{"n_head": 5, "n_kv_head": 1, "qk_norm": false}
Below are experts of layer 7 (counted from 0) of a mixture-of-experts language model. Rows are named router (the router's row for the expert), down (a neuron's output weights, with its number) and show model dimensions 0-159. Each number is 500 + 25 x the weight over its row's rms, rounded and kept within 0 to 999. Numbers have three digits each.
After each expert's rows: a language model's description of what the expert responds to. This comes from a sample of Wikipedia text that the model never trained on.

# expert 23
router:497471470499473485488497526490515496464493497508506482555503537493477486518521423514469536484507488463502434503520504475519469447480498525477494493499494522583482490502472497557520490520474478452494479500482468528511505481542472500466475511492461491453515488533499465512499447544507491492488537490505497520537522521498517485512494513510507496500478521507513490501519511546480514472535521478492467505485492478516511519511526502507510535463502496489550519476498525531538499561538529
down0:482473518545502474483527490482545484485476459469487472502520527495495504481469515468517423504461473484476531451488503514513506458512518464473498510485481503522507491537550482504492508455482484515499521466461500541559515496484509498468546460526500505538507507468500507495518473495482491523484480514482501482492565474511476472492500490488499495517487491534485520520518485517475473485498502529491506449496554512476465464463520472481531455547501484473494508498545466459493525510483529
down1:434459479517486502496478459478479516463513499519486496488450491453538541464458498498487521498518506513480507518471457545541525494473543478555500527548506512501512498515475501459477541486528504495550500491449436509482465500484483476509514496488477518487506501461514474508498450515496473505491531507482500487475484485545439496525491498498520501494518503506482542489499525509505522521517518517524456565477503484504467524483525519502496489513508475518489534495476510514525462512523464
down2:500463536489481482511525534490528476509469501511551492481510491533489522475528517510536466495471457523507493515526507472527494498476424518458512427501501528455488506493512521506513477450519536512518497497553479508541480538539512501554440499522533500529470478494504488499511491481523477487539493503469496452535487499494484482491513496479479481505519485477505507466529479508481513526532484545494488506464485510534491510519535532484478561504498484475476501531494470491522528474520477
down3:477477515563475501529483538538482486538512470479548533495484496513551480521507503490474475460503506465542533489500527509472450491488521508476472493512498497471482523539480510529487501546469473525478484459499499496496506485478514500491495501479542474514541492479506488494525499498520523542494528490450482480484471450540486505509494514519482527521495469448509476504506499496517507538521479507529559492523483510510487502544467518479474510538457448520505499571472460518506519522517497
down4:464501516513474459458488464512484495506524523507493456499497489500474526512448483503509479519480477545521503531492485536544493502522511481472497528487524493506487506479502483475532481511515506506482471496510489501544524514501499432540537500494525530550542500479509502511471534482482525521472474488462501513457512523472498488493574485454459514551520460505490531546517485492474493504508454522510481521493543519514470495470474525507552513490478468506518510485461546455509473491510514
down5:491507514470527487533495521493482493499494512490465481545475462481497486484489525512520468506521546548526489499503520506523509538561542476494507434502521490510495481502501485469537461489524544497523524529529540543503528494521524531488501450486543453490514506473512535476516479498496503505511498484473523477481525483492501496465481507525459490455489545493546523482480524466509480558502466514498468490482474547496475519487522511505494432543546479514510501506489506485480462505524483
down6:525500497504489521430459526516459447531487481554509462508472476476524460512466516468527439519498460508455506499493537483518479552479481520501496492451501502522494498537508505499505518491517480491488543473501558472464491507519533492522505490521445483503485495497514497501499475493471522547510522545509500507475530484470506511488480496492483512512511470509544415485492510499490484505504523505499527444474484500533495493487494522482521516485468532477531509504511520532490529481493458
down7:500505494499497525493524532537482475506484495551506464477526497492469437501461489504509526457455506502506465502475492487505483515493493480483476529521520535511490513516470548461513524509485489516491498525505504488472438452507485501506488472543513522480465509519530503513436496448506522481507523548505490480510508504438552481491551468525507556533497495505439494501501545491470521467492504516494526466463517476527502507511542509473508511503499494504498480503510506494431489487464492
down8:517476493511517564512504501558478490473493524545503498478490498499481485520485503510462488513506539490482488530475526516491493511585537498516501490470504493459521471523501530508529471506479507528543489486499498479465467538522495539532534492528441467506522495491502538497502540507504484538481536522494529478518548465513557486491523482528521477497507474533485512515530490505513515490500556477446519530480477508520466533474518485491511474486499478501543557478480496519524519507517510
down9:482495467467493497498531554467494522475445472512527519497475482491504496526460524476504478493521519465501475475492524538504457512532491477499507474502485532453500506523502486504498496493513522458506475553492477539529531528504477504499547476504487556454518507505507505525503468493499537484494492526555467524477512497473538492459525494491487503521525526554505493474475501468491470540473534528500493528468485529507495561453513507520512488505498505533486520501477512534515481460428492
down10:473538516490460571518507506490513472528519503498505452538499489508471462557554553446517476520467490483499469481493518518478477473517539551534477502488467510525461533525500516491568539504516471502501518483528513455492519518571557517507466490493502480481493493494496518465488497487504522475474503510499529505504484486504503491503491488506536502500488500509536497469555486512501541511552478492508516486526540498503543482498515507493506496506494508506503527486504502453510523462520472
down11:540478538486508521510499507505500460450505523513503503496539512497450510466468492484525494525472487507492547518466494539532492451456524513462505515505492509494488508528525482504529520528509538516530539478520476490527520512512497487534475499477506484497475513558497523552469496499505480508529455501486494530551510494490482485480472506483477509464499538491525488515522486499510529444506509498498588527548540499493523496502485480462542460476472486455475469547504500526502502515486483
down12:478487489538553438472508466468472498514502520493477522445472486508479466524513548474507498505446488537525529512497460492497532523473506485526475513493501512490471511502505484530530529497559524463557517508487483486546481509492475503497488458507523480505499450491511470505470514493489480504461498462556489461477547523494551511528495484512491515479524494496500550486496455491520489491478527503486514517488516450491513508502520534480486484492476468491461507485514543450532502487493511
Description: Country and place names in lists and infoboxes (Spain, Poland, New York), plus markdown table separator rows and blank table cells.

# expert 15
router:476500500463502500500521485485494508504518525513561496489508464480530489522531487480481504488499454464520489463484517445495488458527483522482547561499449530523522529510465524516476474506519481493470460474509507487520506459504462505477507558494457505491544510488487487537479514498507527527517537504529476489545495495509523490540555504488541503489480503498532484514483535511512471481479513478512496525464488476466530496520508463495487490440470515503554458473451486488518503508516523
down0:491438525520516525474479523455495484480505531544517491495515504475511500489503512516502457459471514499521531525549552488500513490500566456488522505499515515503514497501470502510514516508494474511503524478501463491443485466489482503492487455507551467510488479471498496502526485504498459494482493457468531503498463521488508504524483517463496504546481497484456489485524493490499489422471484510506503531469504475537493528492490538460473486500513494511449546536555484507462518547497479
down1:490479526504506531517487497500476533480466475479531472504441509501525475503513492545504508543482499542511520501500543477472500526490536483451448473521505493466510533473484523501466502467516530478507487522489527532500520477495505503497515563482498518507561492517465482491518474560506472522542461502511503495496466540495484470565495496501467467515520520485460486539500531499472540463480536543482504504473522499511507481525509529523526543517541517474471491515505486537475486510497488
down2:527507500508444476463473523524488516504470485457528460470523518509501493498484485549523542493447519476518491503506465482519499498491487520528533463458500541539497540513499505485510529482489488476481547480496480490516562466462502522524517550465545520534486528520509461505519497498499471527502458539501522559438484493486515497470517465480474500533524510522498485508523498509507520532522527509482473470535501461490492490498519491436482483508503551522490500487498490523492520488519494
down3:511446479507508513574512465529513501518486528498472503484507485486505524505487503480537514553501473490502505534508523496429463495488500473525494485468526511490514531500452494490480516496499483512521483525514476512479526508479490515515512495493463554532493520488565499486492505463519530504499539497497497477534518502514500459551512485506471473497419494535471453501503522497532534501477498518481496549470519492524514543547534493504490450516465465488519526473484492495532512532481510
down4:517516530484552545558488467521510526487485493542483458506489510483545477518548467488508536516483490507502508478510530501496504487479477503502473471503488560477510506520486481521498472510490514494476496470460492547499493544499484523478492473493530493462509466489511512503506539491503542484517524471518482508520493538541538483498445529470490506451464485479478503520479526510518499533479523459442540522521441500515507543537516515556483498492471472496501497523491465473527483501468492
down5:516567503518508518504503445548524528526492462536491485480500510497487492551534505473461533485501475504508504525525476521493515478535477507454490522489505504495502438483498488498508496456496514497505457556576523508473513491498498533527534492481480514453446462476495524464469500509500485521492513505503509488519531523477520488455481464514493495460502465542523513498477510524495513558489527488536486520516531520479518505509530495465507487446496524513536489528480507483493465516503478
down6:497501474530498520530489519491466494509511531495542527492557495502504500477529539465507495488515454517503534517517452482482506511511480490501448482492502488464530482542525469526502520492507505539492517510507524513457527555454520496457500473550475472540474451499491499492476498529496488493488498545522481511478464458451517520495486491471531477505493553477460470518491478498478503488414485531476540506515494500541507490475473475466486491531519499502494477543494494507505499491491460
down7:524468490498506516535504501516496536545506455515492504504512477492493542483555510489463473480513513504506500496535519480522511540516485504501508518522502521441492524488461519497506498464515515472591484513506457526502538484507486500527470509538481504482502496522499510489443530516530514462521464489500475515548530489550493458460474500519495511514522479432483484509494532489476486454486487530516482498505509523539523484520482480474509509452515513487488492492545548463507515527490546
down8:508520512484504532494524490483432524465497522489493514532518514482471532467521504471517495479482466491481514494532497493496481516528466499480505509515481488492541498530493485552509498490527473522500481476498529523518507546504537493479457498500473462513506529499475481482452516532522501509565562483501527486514454498459459535508476486540478499483518550476497500511488502507487505488476508525534538505495485500512449469550485425501540512512544486515461499532491469481487527534469511
down9:472508462511485511472538530499527493526495528499511464538518478532469522513490496471455497453498434486500480465466529492498514529522460503464506523497483503535527530488483534480471522500479516520517474459479489450504461479516510501497514486477537476480470466469524497479475515492504530506510513442485487510504484466464480506483500506550579529490532556519459542491442510498523509504542499505524491488492462513486515524492513493492517477482527495477541483479481506480523498484512530
down10:503506530523517529486512527568453482539533474468500459471519485547514464511494518486502502520494471508516504509476500522467475512488518481469517517538509480479473499522513470499487489450535550527517508483512483525531497522460521516441534470481496493536525490540482500553494530480542493501515500480447525467495496508474545524498502493552490499548530474483535513509498493475524482507550518483490507475492483532467443491488493476480509484496520430497497495502486527506493506503472516
down11:467489491554480502541494587496490483498516512561510516514442535444462504484488486472518491495501465483479453512514552509476485499488508473513477515569522501447517489502494529510502527494502514510522491482517489455469493499496498500503518491496488515506487457499544474477446532478498510485451466493449462502464485486510470530533531518490548528536471445500472481499505453486512473505496508488506485476503506501521541498501520512490528488518495493494499513502499514498495480462483514
down12:493476517520473508434541547501514442511511516492513483552520492505524481485520540512525510514508456515496504504515492453532479507493536513471515467481493494469477510506491524551506521517527496553502472467524494505485488487494515449497462514482496528481521465504476537494496522514530496515511482500556491441489548541504502492477467511480499518505506486506567485499524515495473498481500480494448496514506496496477493526476535488548490503475500495475451516455559514468496461509487464
Description: Single capital letters and short capitalized pieces in abbreviations, initials and name starts: F.C., B.D., ESP-N, Short St-s., H-ouston.

# expert 26
router:467488502539482504464458538472514539532508470503528479475516542495484490524475427498477510471495481489484504463480511482525509505474491503499481511505455528523468479485505556565483491496502480468478499493481484499492519482519501504457502547486496492495539472466509470549494484528505525448509499515495515528527471543508522513530519498504506535492522504504476525523514526498487508439512515466523513522484522453487547528530510496520513543459507519485512478476482452522509479514516558
down4:492521540483519488545479506522503532506502513530509535494472467484474485448533496467503486489499517547512494506507494491483492479488487499449503463516508506492473460495521515500563495480540509505543463509477510491468507519493498479484495523462486528490531530483498487470504507515485487502513498498550516483557516465482488465529438523526490481443508465456513513494461555531472513464459496482464471483496453545506501520495503504503519484483511511508518486530530439493549489532479475
down5:500492453471494495472456508505514506526503501490522496480511526516459489521483505491508468480486533524524478499517483520510516476481470528488538455486471510522496466546498540498492505495536551504459556495521555501516542485486518490531516497492500500525501550514488511452471465473526477506462552548497568518475486491506512473457517512499476485516489532516562462499541510510493515480483460479503460486495470518506468504518502522465511487462499531489501511482512468486454485472533516
down6:496551530479535498488552483550507512493533477515514497482519507467493489488519531508497477501493527518509526487524455527508500479495484477477495494509502464539487486480479499464484523484540496511479514514549519511494473551557511468519490489449496512484500499510503545471472514499520511500533465497492499460550500476470492484435511538542501505505525538546515527500447520477526481551470514523556472489527481528508511477504475510484501463478465550499462476529489507509518509490473507
down7:487492507477475543462499515520454495505485473482493501519503512501483478542542503479466510487514517486499538457469466508524460527465495461484458482487506487507466519502512495498455483474497485490519510578540481508502479507526533508520510489492480487501491502527450504494522469497493523499463479458496467500536475548480470511539519559521500496501547535529494499422519491477482507550491472483487518490556497499471503451486509467513483502456475509511497455524481507502492491503477513
down8:485474487445485518502502467466479519529492513542519534520466439499461505520465517516503508497522482491491496454518493525503486527499534515494485496537532480509491461556528430531487562490509520503516484499466508531518486499494516471505513475462534490486494474481494509506514480521496501468481497525508493514505531535474529504509456494556470500464478503509489471495496482507460515453476511507500489461525496522512477492510541503541467513475457461544460515537521551510493486482501541
down9:471511513491528505471506512497471475494508539505542484496492483507498510515526519564477500582492471479461468495486471512499529510452525503472514467509512487517516520496537465513528526483507515529521515507481445500503505496481482435480467540490550507533519449480496520472476522477498524508497508507449489501477470488492512514520509482505539524492501500487529511514514478517476489432518502508487547474515502514461501472534493459517457473504506470497533472486488503567469480471484495
down10:551507507520521504537540547476490472525514520495521514504514469525473499486471513450509530526499506491529489503468456523471532480492491473475456470532492507480505485452523521489494498482494501455518481500491524495453542522561502519469489498488501492503525429497508481462492461477505527540540554441471520492485526476508503517495491503478510471446530506525544522457478499539484497526476501503486502493467492477471495501513516508507514485475504520513506499544504516492528450518504454
down11:478536486480514476499471523518588486530530485491475514497499469509492506482498490478491489495495529491524493500535503535479492510486486533508470500481497479454523498499490526531498502532485519485460495487522508485549491510505535510487503444513557487537510447514570488512488496527544486476465494515477462547490518513488491469486491531517498549480515490512514482520475521494479513481503543486554482510543478493494498503471497529545518511489448531488528498480466524465470538524453531
down12:524524529493486477509487470513493516530492496506518509518536484482500473513509491520447557454492492498565495519519522509490504519475487513522511520499521498486551491555502529491494509455516525508520495493519500536485555449492505486516467516507533513429556500503501454493511504482480512512510490522462463519467503519520462485520476553488473510490558486469472528512509496542504496506519456513484515481489478500501537467506464487493514520517498506477523479495509542514428509475451509
down13:516471476476497480524479498467473527512452487459528500525507507468517488467547487531488493542526488471489530466493514481487490515500444489496503472506514441462521459471490463520469471485524531492514471486498532524495485481493468527457493470489497518482502493505504482495519492528497488527513482518480498510482501536459475497485491488475486563500501540478486534511461476483573482488462469505479496538471488499519531493490495489493549499528490506461474474540525538523432484508497463
down14:512515477503519515503505458484497493486486535485534532511486526498483482482530486514496526479450521503477474531464494515523505544478481520511517505448486445488481531488507548506528488485515510481483505500449515539550530470517527551481495507507464503479478500500525514458461501494453459510498477475504483478539501514501464546493513524492474534493488515512448491482529501466528529474508501457490497501490519487557504489490527508498477521538487452497473471480524515480432543488464466
down15:532506503514480495499500497463475492502479502536513514481505496498494514537497494507542498502513518501544537550475503510530500484540448501536469518518492514497484517533484462542471472481506457504510497492503510530488528544509506523432464518501497500493520498470520464500537489530506505451455466494494472510502526514513527535484468492504467471512565474472462484541500519483530494475518462529505533486490440525532481508499505586492527520501513493499488504475537510452516510479469488
down16:486470506430462519523510489490481420510484501517513486500514481564489510494522509467515485486493536498439518502548484535441498546482472529484501504496483509493510509495504508502499487520505498522513509506500471553495469482554493499485478480476469498479463525542461521486519491490507544499527516514479556512523479476517530464538493490444529519454528499461485476487490504501523540510470478511546524458489502526472494487498536518489526507489531522497490521481505469532505484510496497
Description: Unit and stat words after numbers, such as km, lb, yards, t-ackles, t-ouchdowns, and ordinal suffixes like 24th.

# expert 3
router:504506504495515509507493508446546543472525512477540501490482505484510549523491454468487558458512492496498483439500510488483479515504495501513529494504519508518484507529486528553504506484497497463468523515457489485506485501520498500482489505474495527532517500481545457531514464474484446490492520480512496537488505514534459489540512455524532453524540506470482512442518507507500506457525471493474492473494489483478530502520532453452508530497531525497562494460526507500521495532508522
down1:488508495470482489517517474503489493532458498504501503499477484527522532513525530464479531507513495496509539518533453507506534496504482499466478497496486546518472491490492506480496469459519461517500494522490519497476508486489536502509507503499493520479433449485503520512485552529505468490488457476511526503537513516431511486455535481448482505485518501494472515535521447529479518532524494489447453508538506540492510565485530445487481494516513488492482458523518505488530507520498442
down2:527457511492503547521480520497506507511525468516461500495517474509471524503486519486558521527502505485504522513465499512495482529519473520505549489462475485512491477488474485459505510533485503461455466545509445460525483466465520501518498464495477497491521488507538457468494495514529477495469494533497489499533505537465473525496464478464523497501496502547481508497508559497535516506547485489485494474534481482492519566476480480527486486536518527543426535506522511479484493508501485
down3:521480497506449509494542515501507517527497503504412511561453495494481498497507472481482495483488480565537541502512505552519481496507513538468515486506489510501476493482497488484527499523508537484514488466501465493525453481492472479498499520546505512486481499495512472527528498490461466516499435547507460441504511513501511495507493467495485486512528511531491522479506509511502517503473494487520526451516516507488495464463522527557456491538523517502496529537515511493455507484443484
down4:478505506488469532527554452449518487501475493495504559486498492509531498509488483467460504493486518485424504545501495537504480488474481512445504491543486472482524488477494481461523495496533468496530540527505467507514510483475504493524471477472471480446503477504524504524503476517487530462527505521532488535539505476541483507481498455481520501503465450492474508499475536459500506484494542527519512480464502536470496502506519523535496491498456512486507542463490488539533491494504464
down5:491496453489504517539493516463545492479514518514516456476488490516487491482507491519483485512529462484508490510492470507500466481502508482469539506486504495506492479521535521501502475527470481498492483494469479533486470498520513509515517494507520512498490500511525500516546532472492545468502487508505506547450516416478528506531505529486504475534500457420497469492476475515536497463474452512493502483481475515532499507504509505486422506499529525513579476486517464530525489452528520
down6:476532519519499511470514520491488490503515497492469501546431531502514499509527513504446469585456467554510515487511523518493480469525465503492470539495468461501492472529547483513473526514511530519485479496485516512485439500497499490496515539507486515497500510539525493479545472541501520497498485494516499514514509502480482503505476548542483509478478497476516486511508479509521559495479500502476455509472457529512486488478490529516516532478479453516457498497462527548482528499466479
down7:515525507481532493540474477520483514474504514500472457469508502524502482536528535521524483479503491517525501463490480438489507522493516505533482449539511508528489482515499448515453498477469482526439487490495499533492506458512521467496528487538476459520479530512486504499526478526526482484495504528476510485508503498535517495464474500468450523492479501538513493486502501504446538522474531465476496485462451470510501467468517474458473499494508484465426481462494515499504457525482501
down8:449509495514517496478484505540502463514475484509512440486505508460458476537520517482474533516487492506499482560499511519496519480506507497548458490483495521526446517468511485493498526495461501451470505498491478443511486465493525487510568500459454488539494479510509494513510500485496546478489482458498467483505496494490551513467451487497472504512498535524537509485495474520524474505494494511516511499493485512501479536482519492488501478469485498494465505546526530430453480493456460
down9:486507531532497485500532522504510490476504503508513503475500485488492452501544505536508467481503481534551519523528493530481485519486515504482499528557537495489503504509526475480482454473500491485501481489524537499481470521501493464531452514504472473492485523469509508504468493524547473523521513473495545535496453503476484539491535539480454506483481501480511476532508454524537485486491482557555499452453498497506497481450483514473512463494490524520521451549498451500488524502471476
down10:517498474507492491462483530487523477527486495494469516510448472475479476539478519506487526486503499455553455506485507481494503508443466491510562504529533483533490516524484527451515513472491503470483507501488485467476522543469504467524543500494498496507497479520535499511506481492486506489498499486539508475484477497492516504498500530491495490476507507526460459511491537456526541440514502480498505522518527567513448540510508546480526473496487502527474528522489532550490535511514434
down11:498457505570491493462493485504510481528516529517538491497496501509491539450460500481551477451470481510475529504541536510528488500496501488487478491485506519479460514509534476477506490501510471491468497469484516497475463528508501489450495464550512503512451507468519535505513466453491528546485500492517488483489472461470488487535487491521465530492467549485502543485521517486430485521464537473506532506501486477492488484498497541521480503531499500477551477472499486543510481509487485
down12:488480480550485472510509434498513463488454490509479493540499464483496501526487496524519469477505481485491542467547527498498534495472524527566481504479509472516501529468482477491472486469504505498526488450497492495499519510484509476529488501519528508498535497495450466517487474468511451479530442476483503493533466460512487427492499471523481502557524481521539504533498497528481490500483459489479490485513496486483464480528510493489513449541497463509477469527512480463508503498485475
down13:434468492524491492463575504470496468479488502542492533496447492459499485491521506538478526506512485509511537478456481492512437514488529492522472467468509495516501517560455466471519510518515490503491518474509513521489500499469484492520521490514574519515514474481472522509501479493532524500507463513501494527469503473488501501531473515479554535472512483484506507526491513524480567491527489500511530508488453527525513515524478487545513505484462520524450507531509485518490519495504493
Description: Short inner word pieces in the middle of common words, before endings like -ing, -ated, -ial: dr-in-ks, per-c-ussion, prom-in-ent, paral-le-l.

# expert 8
router:504496497452486470467492487475506519460504522488491510540518484476490535522463467494490516456512491506517472458477490508541495500510500529533491481497489499521488494498482535481483485535472481507514491459484503468511471496560478488493533516472469470488551486476481493545512511497458467523523482506475533514472523500555539488506498501501478551521522513514494514472516525543522531475570528440510465549486513486491519487509505498494536495473526532500486526457502512518561511510498549
down0:486516503531481504465462467544507531493491489522479492488484521542496466533484522499498506462475494526484485524516553509484493458549497481508556535477571487500514474480496497528485508475506519456458505545488546457485477516491493552481513484480495498487496480554459551508505496484462470492507536528490516511478517472512465476433491510526526484472482521496493522515525520463509493543494495498533484499536481484536499492498489472470509509486455487485467469518505507455527494494502503
down1:465525521492549536496517525494438451476500477498522508500506484491470515476483509479515520496509494458517484543489479515490470503476535491493452449526529510500505474519494526508480514508480511508518535456499494486536502464475522530499504493478524460494489532508501497495495504521515518509510410502506523486517473475507505488440440470467437473477492480533501504494515494516489482517539478486462491480523556501483499459517496499476516512513509522513491518485512522427464484537476477
down2:521497461467505524499499469528501538479529472501502535522464497468482471531502505508494499517513510477503553480471482529505483496510506512469569527509498510496460517482474520478500512514514523477519470468559484482521484541484472513500510492511486512509490503522558523497525501514524504508507526510499452472502490492477482557479541451558467418496511507528463471532493515489514473545530516501494475496500496534479535558506460476530494467492486484492521466495502486484506488492477456
down3:488487510465518507552495482488524485537552473520554497475494528518496516534471519502488546485490531508499486498528484481505517484488505502491499495476524485473496460524490422502508466523464502467492531497465487502473459504505542498498474512495521541506468492512497509506494512475515470547522512519494482486507453507479477473493506514532510542540523517530504525499500498540501529481464467519525559471500494536511494485525496495481462460438467476516504517490470479530580471493532496
down4:484504503496511486492520451513497487508478484492518551488533511476528500483526481477452499536493463464477506481506486507474515493526521492525559468482512466493508499522518518549489487517562484553530499532446486505525477496492493478467449554537476487464512502492506490515519479505496518468517527483508467519584493457477510516466519507515560455479536482473473481487477516503476513460482498516447500520490494484536501496516526515507500498513488511494524480491518458477537497528512511
down5:512520522543486519483544485514541468500475477501511528487485482531502511458534489470493474515545494449541493471480513482479467494493522509514506542514535523476549449551527498547522506468521505577527493522502546508533513489531478489479514494514492497489489481511481507462469488534465490518524481536519442499514537468496501486517497482474464470505502505481534496495477511473522515543458494506456495487512464503524490509539523486519493494533506513555495504476485481516494449493500487
down6:478559543501519498485501489499496538493498515480455524505500503516483480483528508518492522512504569473507527441511507507491536537491490532518512463513508538505533518500516548470515498485504509525528487534539534487466474514498486516501482532489521502488546474534479528464497508518506508482454494537524538522567476534534515499536507465498512477467524522526478497513497491470469471514522524529468469512547510558485531471520489521505468510469488495526471509460516481550506487501499476
down7:503501536499491492513485505509552495492472523508489484482502517527513494495537514509498527512508504539503543521536513508520545504493478534513521480479517463518520467473494529519494520495472468470474488546485526524512517508507527462481503507547521484487514493503502494476528466508563523443501510484535525502521492537497496488434459530484504458469506501500461533497524487458497507511518494515483488502560507500527499500499534473486547485504493465449453469576511469513508531526458539
down8:516511485525464467488507493478543446456515518498530500514468486534500451490507503492467461494509509508522479483492510496492478492465440494540504498510501493499485486490533508492485483507492545546517491504471528541459460529516477486441511483492548502529535459487515537515488506504498506529452504518500481495524490487515492503574512509482513517491488484454493494543463542506503499508493496502493469482477468534494530518469531494527473522528524516467563524507535450500538521472523523
down9:514481520468475524492494542520504481505461506481466484515489496509513520459451502465507509484468461490532476479483505500482496479499547516518514502528450554442479506503514463474475493482494500531505510495484556494515514532541503480543541523481522492518429560484528491506536513491495508478529475484478534496498500462508509550502430476502510482509511495506494519493504519498511506493455446481488521503545525498484502486492467517521494464538528496534484516545510525493513486495553513
down10:454535478525529509493485556492567446486503493500486482493458502525509513498493507488462506495488526510466496498496500517461515448473498529464498531500490503494496515457470492488535515515506494490461552522484506486470529487513462489536508490509503501503441496472471452494507520477475530521511516499499529549524496509506493478498481516499508476485454517466500539509493503482502534518477498467537543475505494537515483522484497509547505459490472429477537555552470517477471486506489498
down11:511498519468544514543532525471502504462486533537483467482514520468531507536485488519473530490529506466520501501504511463519505486482478513519461489469519508507475488487494467499496530537516454491505557499466510521473499502495524551490479506548545509471449501517526529501535551516455524485526466479501486493523488514510504535478517501530528547501483505516514522470522464533493543490467504516470503466473487508540473511526489469523506482489511512487561520445522524470514500549501499
down12:486493524502510508446487512503490472520519493509493470488485499529522492534480517489522514518482474473470478507472460522488494534506510471506550458468509476511491484508480518514527490503511476525474513544592498491513546534530501486485497508511489500551447485489475485464492507468444531468508477521487482489527473474527549519472532501479517469495481468511483484506474465495543530444542494504507514521494490515542503527487503503512509540480449483517569480500497520464495493493471518
Description: Determiners and quantifiers after prepositions, especially many, several, some, this, that, the, a.

# expert 19
router:495481492507498470470504472465493489509487464516548523506476475497475507547481481525487546482531528498472506518489515487525498450483448491526489561498475535503505489505481496516488494478494464473462485517514447445529476446525487443462519558477484492499529475489482523516522476505517501499525507492523515521509488524494559475524524484519553495500529516503479484533475530532509493454520508491518474530476518484486523538494515517478485528436498501515503507462470502496501465474470506
down0:496540486500471504524462515534483472502538497506506502484497510524489504524484499513487481491487516506502496495465523569490505526510499496478489504467498487502512485528525497492486509498497486522507506483604562480508491489508533470553479463500523476502478470530498554513501506494507526526472473495529475491499513484503494508483497505513490464480492480471502485500509505480491497666494497510472505463509506484493491500493494493503520486494476521535461495504497509489496512455504511
down1:522527464506456540527488501487528502498507482543507497533494467474497529496522524526514523482475517513462489512476593497482442499507503518477473503514504501534475475473503487519476502527487493493420488479489494497475485445497467525502532500482486548485505529508511469502528487476493492518486501501506496533487472466473492490535532487471476529518488526547474487493449454466502508476494521501510458480534499517499521500467504451521477474533498530461514457494520537550505490510500487
down2:525511530522457495474501488491477504457537511453482490466465500519487480440520540461503522486477523492488482466488497474489495511476509505524537518473479541481470522474539529476474486520492500521493487495451494523510521538497528496479525472479496499540467505497484474442451517491504546483519504497525485493503547524518512499474525486474507540483469504511492466517486479429522488528481499526505478518531459553480472488528510528494488484551538520481526467503477485446499509486474500
down3:502512521505481477490538477519563492460475531509504509521475521537509454505476506489513488482511506485461534534498506459505552487478488534476503520512516549508498506510461461547509487466490529546497484507484517485519463490502468471486498499496491486544467512537515501505479499444506464556514483490542467559514495523487510501457471478506488500503544497502489449501520519526481526514521519469515479536500546532479457506533552508530513486496510501556499511523515484469505474492476494
down4:512472508524502524521494528499483510473513479488524476503508501482488517500516463476521479485552481545499548529518550477475500497492492478456501492517472480438497458476431500499524530468473496452445488562488479539506501489483499496495503497495509463566511509520442477468528508516489506465495471520486466460531502525519494467460485529478479499469491560514553473515499521527500468494493503509507459479474488499537511486480505474513531517516528510492527508515494500468502490510527508
down5:538478525480524486507515526490522467536502525508530507499503480481492473575518498477475510544489542541544498461478487504514493498487510533511497475529485511508487501489493456475463466507508493490541471497460501488476542454449486473480520492488526522509523466470500503482484461461527485510500533550467532489538492498492510520532510455494479507532526466476486529512489472501484519490502527489463563459473461544520494479506503520478483518537469516476475516461477512527503512476516468
down6:491519518530494483497504480493505475470458472559474500454518519544515508445482514487516539473550492491507496504486491543515497510471507492512475479527496495482523487503515495484476483488492521485511506483503536495477490550523461520481527501454492516516480515512444550508573478505469507513530486497535494481532478489509535502514488479506520494502506470504464507446480473478513491524487534476526505493509512520514505544495487546504446483517463517480489536585479483540494463483514465
down7:447500465493484514497533462488514514489517472496511516487471485478531478506494476507501486461433443500491539499455504510502463454529450461510475544492475505507516524487509531501451455499503517484455493488491482534485467528514526515470507478489471471479485484563497507553493474479514516501436515468530469503534479472488492531543523512491516472474475490497495478474476471475509530489498526481507512497522458506530476527504511507456516510486538503506520499496492513552484489486521468
down8:486504483542504457485480503472486530467463475525491512488470512478528496473538489482477517508505472483456518528517466492525526526519489466487513502509514492500468504471478550459518499502487510483511474462501507521515487491502513502522462526521500518506498514520458486516518519507541531491492482446533513503527512493494464477457430536466544515552557447518520515475493500508479471528523481507533506518504518519465508425511506511466504511534504550499488493492510475455481508513469542
down9:487481533525511512527510505472488505499490508525512504517493464485509469465540476465481467490521479519477500500503515409481499462483549497514526463498524525466472482482510477518506507493486500520507485509500514512483489492470479524512487483494460496540509468490464458496536471494501479456486526538484513503492518427512491516535468513476469511503451466469480507487491510467500454442542506531465530522479484501546462478533505543473525546528485513492520527531497495510500525506503457
down10:472494516513533514534541519510535496470477506476490494505513501502473496526522500475465527527497521476505509504486479519470531506494483489512486514457464512498471484492469477483508490491516488484499433508549490560498467571498529457540533462481519562466515494434502508499482507531542536473473487497515508489510513521505480484467540520489551502504518478541540518466499507500536506507521512488514462476474464489475527506509507473510514500520478484541442522491524476462491501474525505
down11:517479544494485507534486530474445507478525493488497489517486486473513477517528495485507498492551474517456555514505456491506496508524508494510544469558455485456513514503499514511501476437488491523497500492545510484523477520471471520461473505540537467517526496528474508500525514485497489533516472498492461495516485491464503474505480572455491500483533530514489547501502457478505470518474520524489532480501517542472526495557528479545507477474477486516491509489507507498498504527482554
down12:503474487519493483559490520488506548519529453523536509500484503471497564493525494468509462451531533566483507497461484503480477505500533485483476503529514531471488475451521479513491520522543496466502468519508530507507505494460451500495493501478486527493502486501475494472499471531504466505488506469490490508492497462522491534455505493508468524466478513512494575508475487496500545481477474521518472501492526534446506507492535500516540503472510463501496473510481488473498539456452514
Description: Word-internal pieces of chemical, Latin, Portuguese, French and technical words, such as cyclohexyl, Costa, québécois, extrapolation.